From a checkpoint of a small mixture-of-experts model trained on Wikipedia.
Size: 8 layers, width 192, 74.3M parameters.
Experts: 2 picks a token, a shared expert of 256 neurons.
Training: a variant of Adam for the experts, 918M tokens.
Below are experts of layer 5 (counted from 0) of a mixture-of-experts language model. Rows are named router (the router's row for the expert), up (a neuron's input weights, with its number), down (a neuron's output weights, with its number) and show model dimensions 0-191. Each number is 50 + 10 x the weight over its row's rms, rounded and kept within 0 to 99.
After each expert's rows: a language model's description of what the expert responds to; "comes before" lists some tokens at least twice as common just after its tokens as in all text. This comes from a sample of Wikipedia text that the model never trained on. Tokens count by the router's weight.

# expert 29
router:37 41 69 44 42 37 51 41 37 56 56 53 61 51 31 63 52 51 66 46 44 35 71 49 58 56 54 52 47 51 38 36 44 50 62 38 62 47 48 64 40 60 34 49 50 58 56 38 37 51 51 48 55 51 57 56 56 36 58 54 44 32 60 29 57 64 37 54 55 38 50 66 33 63 57 43 56 59 80 58 51 43 49 53 51 29 65 51 63 47 72 70 45 40 48 53 54 45 37 32 36 52 49 41 57 48 57 47 51 46 51 46 66 42 76 50 59 46 55 50 52 65 65 44 54 45 56 51 40 56 59 52 31 60 36 66 45 55 56 35 56 46 43 52 46 34 53 44 45 59 33 68 61 60 49 46 41 45 43 40 55 55 54 56 62 51 44 52 54 53 51 58 46 56 61 39 66 55 54 69 56 55 61 62 26 35 37 57 49 38 44 55
up4:69 76 39 36 21 59 40 62 56 47 62 56 46 51 49 61 38 44 40 48 52 38 70 65 61 64 53 39 25 37 47 55 60 40 42 52 29 62 39 57 45 54 77 54 30 47 45 57 45 73 37 48 39 48 46 71 57 55 49 59 43 42 55 35 53 57 63 60 44 45 58 54 47 49 30 53 55 57 44 63 64 60 50 70 61 53 52 34 58 47 58 57 50 40 63 44 55 54 50 39 48 32 48 51 45 54 62 52 43 46 48 39 37 58 42 43 37 72 46 43 36 63 56 55 56 43 47 61 54 60 64 44 45 58 47 47 44 51 45 57 55 57 54 48 63 51 31 40 45 50 61 54 48 42 57 39 29 41 57 58 56 56 35 59 55 50 58 50 68 43 43 49 44 60 54 50 46 45 43 54 64 57 42 48 44 51 47 42 69 53 59 69
down4:48 55 72 71 51 45 44 48 41 54 58 55 59 56 42 60 49 53 42 52 57 60 53 52 54 36 46 55 66 50 69 53 45 41 38 77 48 48 47 37 63 51 41 31 57 53 40 51 64 47 49 43 60 41 58 49 41 68 53 49 70 66 54 48 46 31 41 29 38 60 51 45 40 39 59 53 45 50 49 37 47 36 27 36 60 37 56 53 40 60 56 52 31 57 58 55 46 49 47 53 50 37 53 61 55 47 66 70 66 56 47 52 19 26 54 57 39 41 46 42 60 56 43 58 43 67 49 47 41 44 43 28 45 37 56 52 50 69 64 64 70 73 45 45 51 45 63 55 44 47 62 49 40 41 54 38 56 45 55 47 51 63 46 42 36 51 44 63 42 67 45 48 47 53 50 55 50 50 65 43 48 33 48 56 56 44 44 44 31 50 43 49
Description: Pipe separators in stats and results tables, plus mid-word pieces like er, ter, ser, cer inside names and rare words, e.g. inertia, Montserrat.
comes before: "\n", " ", " —", " USA", " 1", " 0"

# expert 6
router:39 35 73 34 49 46 62 42 48 72 55 60 67 52 40 58 45 36 77 60 39 39 65 53 57 61 29 49 57 53 48 35 53 32 58 51 49 47 45 50 41 51 36 39 47 53 55 44 42 51 54 46 59 54 69 54 44 39 53 44 51 50 63 36 48 51 44 52 55 46 46 43 24 69 47 42 52 53 66 48 32 29 44 54 51 32 57 51 46 31 60 66 40 34 46 53 62 38 42 28 42 54 52 37 61 37 53 49 47 49 40 39 56 34 63 40 47 35 40 52 43 47 58 51 50 36 51 52 38 56 58 44 30 53 47 66 58 48 53 52 53 47 32 67 49 37 53 50 46 57 44 46 48 53 47 41 31 36 43 51 54 55 53 50 61 51 40 45 56 48 47 52 55 50 63 43 66 35 52 65 36 51 68 54 41 27 32 55 45 41 43 44
up1:52 42 58 61 52 58 56 46 53 68 49 50 66 68 41 48 47 41 49 58 54 36 41 55 45 40 48 41 64 52 38 41 48 51 60 47 37 38 38 48 75 43 57 62 63 31 45 39 54 44 47 52 46 39 41 52 35 44 66 40 51 47 36 58 49 48 61 69 57 43 58 43 30 42 49 53 46 39 47 32 37 62 37 56 38 59 47 52 33 47 57 44 57 42 28 75 55 41 52 63 39 57 66 50 34 42 48 54 61 44 39 51 66 59 41 51 48 45 56 37 46 61 64 44 54 54 46 57 55 40 42 52 46 47 33 38 50 47 37 54 46 30 49 48 57 51 45 48 28 23 59 43 49 47 75 52 53 57 48 49 48 78 61 56 48 51 50 49 59 59 33 48 38 49 61 67 48 59 66 66 45 49 43 56 51 55 31 47 62 61 47 55
down1:48 41 65 42 58 32 33 48 40 48 50 48 38 43 46 41 46 50 63 56 50 62 60 44 51 51 62 51 45 47 50 55 50 69 65 57 54 59 63 44 48 48 76 41 38 47 42 50 31 59 44 53 60 40 50 43 48 55 53 38 58 53 68 54 49 75 52 35 44 53 59 47 47 44 34 41 36 43 43 58 57 38 45 22 38 61 45 50 38 54 65 68 55 55 51 43 27 57 52 51 69 42 39 52 57 54 55 70 32 60 42 44 57 56 56 57 68 39 48 60 49 62 39 42 44 48 74 48 47 51 37 55 59 52 44 39 63 33 46 48 44 42 46 50 52 52 54 47 50 30 53 65 40 41 51 77 57 56 58 53 42 42 49 42 47 39 49 44 62 62 64 46 45 43 47 34 80 59 59 36 46 47 44 49 34 37 64 48 47 38 52 53
Description: Plural person nouns and role titles, often the final s, as subjects before were or of: legislators, soldiers, students, father, pope.
comes before: " were", " of", ",", " and", ".", "s"

# expert 15
router:40 51 73 40 50 40 57 60 53 57 51 58 58 50 43 65 54 32 60 46 39 31 71 52 59 55 50 57 55 45 47 38 49 35 53 47 53 48 29 66 54 59 29 49 48 57 60 34 43 52 56 43 55 56 62 68 48 34 52 50 47 40 61 36 55 65 56 52 61 44 47 63 18 55 54 43 57 64 71 66 43 35 47 57 38 37 64 49 53 49 57 58 34 38 35 52 55 43 51 34 48 54 48 35 54 37 53 55 39 47 53 42 61 48 75 44 57 42 52 62 45 59 50 49 47 45 43 50 42 52 55 37 30 60 30 62 58 50 53 44 57 52 40 54 45 42 60 50 46 56 38 51 54 65 38 32 38 37 44 41 62 48 49 45 60 49 41 47 61 43 53 56 47 52 68 41 70 62 61 60 52 55 54 59 32 30 34 59 37 44 44 55
up0:56 52 55 63 31 61 75 45 61 58 49 49 53 53 50 61 19 54 47 44 38 74 60 49 47 59 51 50 29 39 65 35 52 45 41 55 52 58 40 50 60 40 40 65 60 43 52 42 43 45 50 50 54 56 63 45 29 42 56 43 41 47 64 48 56 45 41 54 43 66 64 58 46 52 66 42 52 44 50 53 53 43 47 57 48 50 53 43 55 75 36 42 52 56 57 56 40 34 64 73 60 39 42 49 64 53 59 60 48 42 38 50 45 48 50 57 61 48 61 51 48 56 53 64 61 50 46 44 60 46 55 59 63 49 57 47 48 72 56 54 50 62 56 29 60 59 24 51 38 61 53 55 46 49 66 36 47 48 61 50 44 48 55 59 17 47 50 46 58 38 64 38 37 57 47 55 67 55 58 49 55 55 48 62 58 35 41 44 75 54 39 53
down0:48 59 47 58 46 70 49 48 48 34 52 48 54 40 70 54 46 39 41 41 48 51 58 53 34 59 34 33 54 55 53 41 64 45 60 49 34 41 38 60 59 50 50 38 61 37 51 54 36 53 46 39 49 60 33 50 45 35 71 33 31 51 64 59 40 42 49 61 51 57 57 69 55 35 49 44 48 38 54 50 40 33 68 37 43 60 70 39 59 66 35 40 47 40 44 47 58 43 52 64 48 48 43 52 51 45 64 47 39 43 51 35 40 45 60 45 58 37 46 48 50 68 73 63 45 44 60 37 54 49 44 45 65 50 71 69 64 68 52 49 48 58 48 56 47 77 47 41 68 47 45 45 63 32 60 44 62 44 51 53 49 45 60 45 48 28 64 58 60 65 44 62 55 59 65 48 45 41 43 59 46 46 39 55 50 52 50 37 38 50 53 41
Description: Word-final s or plural endings such as s, es, ces, les, nes, ps, in English plurals and foreign names, and line breaks after table rows.
comes before: "|", ",", ".", " and", ")", "\""

# expert 48
router:41 43 71 40 47 43 47 47 43 76 43 51 52 58 33 57 38 42 74 60 44 40 58 53 60 61 33 44 55 57 50 29 50 37 56 41 54 41 41 62 38 53 38 45 49 58 49 36 42 51 42 51 58 60 57 69 48 47 57 48 48 42 66 37 44 65 42 47 57 37 48 65 35 54 53 49 57 59 63 48 46 34 45 63 41 35 62 44 45 39 69 64 32 42 37 61 52 44 39 33 51 58 43 25 51 46 46 47 47 54 51 31 64 41 62 39 43 41 54 46 40 62 52 52 49 42 48 35 38 57 54 49 27 68 43 60 52 47 52 36 57 47 30 57 51 45 52 55 42 49 35 42 45 48 51 35 38 40 51 49 60 49 48 35 63 51 39 40 58 39 50 61 61 48 63 41 62 44 54 70 42 55 58 58 37 41 28 53 36 39 50 49
up4:48 61 33 27 28 51 32 49 59 63 60 48 41 46 52 55 34 54 45 56 44 44 66 68 60 59 56 42 44 58 52 35 58 38 46 48 26 67 23 62 59 41 61 58 33 47 53 63 57 66 59 50 50 51 71 56 54 57 48 52 41 37 64 41 44 40 61 58 55 52 62 52 57 64 29 47 63 50 55 64 77 58 64 67 55 47 37 47 48 31 52 44 42 44 58 44 45 45 39 45 49 33 46 44 50 49 58 43 52 44 48 44 44 48 42 40 32 69 47 41 47 69 49 43 56 31 58 47 49 60 54 57 50 60 41 54 42 54 42 44 53 47 49 57 58 35 55 50 48 36 55 49 50 46 58 49 46 44 61 69 41 47 32 52 67 51 69 50 52 42 47 35 51 56 62 51 32 48 40 62 64 56 64 46 43 51 58 45 60 38 58 40
down4:52 36 74 55 73 58 54 44 52 50 51 66 49 32 46 62 41 49 55 47 49 48 38 52 60 51 57 65 71 23 54 57 52 50 44 49 53 50 37 48 36 54 26 41 60 57 49 57 39 70 33 52 77 47 58 47 55 73 55 40 46 61 51 64 53 32 48 33 61 33 37 49 50 44 61 59 60 38 48 44 37 39 35 38 52 41 44 57 50 60 46 45 38 62 52 40 32 41 52 40 54 57 73 44 45 58 56 56 51 58 48 47 35 38 47 61 45 41 34 48 54 39 53 53 40 61 57 63 46 44 52 57 51 24 59 57 30 53 46 57 58 65 47 47 43 49 54 40 52 38 63 51 50 43 44 47 46 59 59 60 50 69 66 52 47 59 33 56 39 63 48 54 40 53 39 63 52 54 62 36 43 50 53 65 42 64 56 48 36 51 50 48
Description: Commas ending a noun or name in mid-sentence, before and, which, who, or including, also commas after years like 2017,.
comes before: " and", " which", " but", " who", " including", " with"

# expert 39
router:48 52 60 40 56 40 53 59 52 67 49 44 60 48 35 44 46 43 76 46 32 31 55 45 65 73 43 55 67 50 35 42 58 38 66 52 48 46 43 65 45 48 38 58 45 47 55 42 47 60 47 47 53 46 57 67 54 44 45 46 51 42 53 44 56 46 47 48 52 44 43 79 38 53 54 47 70 62 75 58 50 39 49 44 42 35 63 54 49 41 54 65 40 38 34 58 52 43 45 41 48 59 43 37 59 44 64 58 47 43 58 35 60 37 61 48 46 48 61 53 40 63 49 58 49 34 52 51 39 63 63 41 33 55 43 55 51 58 52 40 59 37 36 62 56 33 58 50 44 52 42 51 57 51 41 38 38 37 49 40 57 50 60 48 61 44 42 41 68 36 47 62 61 56 59 37 73 42 60 74 57 50 63 46 39 27 41 56 37 34 47 50
up4:49 57 40 43 32 47 47 59 50 65 59 46 31 50 58 55 45 45 41 41 57 53 56 61 60 69 51 47 37 47 50 52 56 36 54 52 25 67 36 59 48 55 73 58 38 40 38 59 58 63 50 53 33 44 58 76 54 41 53 55 35 46 47 37 55 50 56 65 41 51 52 58 58 43 42 46 56 61 43 56 53 52 65 49 48 46 38 39 60 39 42 48 47 31 57 52 49 52 50 53 54 35 52 44 52 50 59 46 57 53 42 40 42 53 39 36 33 65 37 54 49 64 44 57 66 32 41 67 49 52 54 52 41 59 42 47 48 68 37 49 49 47 56 64 60 29 38 44 54 61 55 57 54 48 50 47 29 24 57 67 32 31 39 52 66 52 77 49 57 45 43 43 47 58 61 51 45 43 35 60 62 46 68 37 45 54 48 38 71 55 50 48
down4:52 45 61 51 48 38 44 52 58 45 59 60 59 34 35 47 55 38 50 50 53 62 39 59 59 50 55 59 72 28 61 34 37 48 60 54 55 37 56 50 46 69 35 42 60 53 50 63 52 57 41 52 69 57 62 44 33 61 65 43 51 45 47 55 63 29 29 34 44 48 42 56 39 54 57 65 59 39 47 50 48 23 52 40 55 50 49 57 47 65 38 50 44 43 40 52 38 39 66 44 55 42 47 61 55 57 65 57 62 53 52 49 44 26 41 45 50 49 40 39 74 51 42 69 48 52 48 66 54 58 54 25 45 48 39 55 47 72 59 38 58 61 48 28 40 56 54 49 45 43 49 47 34 33 55 41 53 58 46 38 49 65 50 35 55 73 56 67 48 48 50 48 60 47 44 64 45 50 48 59 51 45 45 51 52 49 47 57 29 42 43 57
Description: Commas ending an introductory phrase or clause, such as "In mice,", "However,", plus connectives like however, although, because, where, but.
comes before: " he", " the", " it", " she", ",", " they"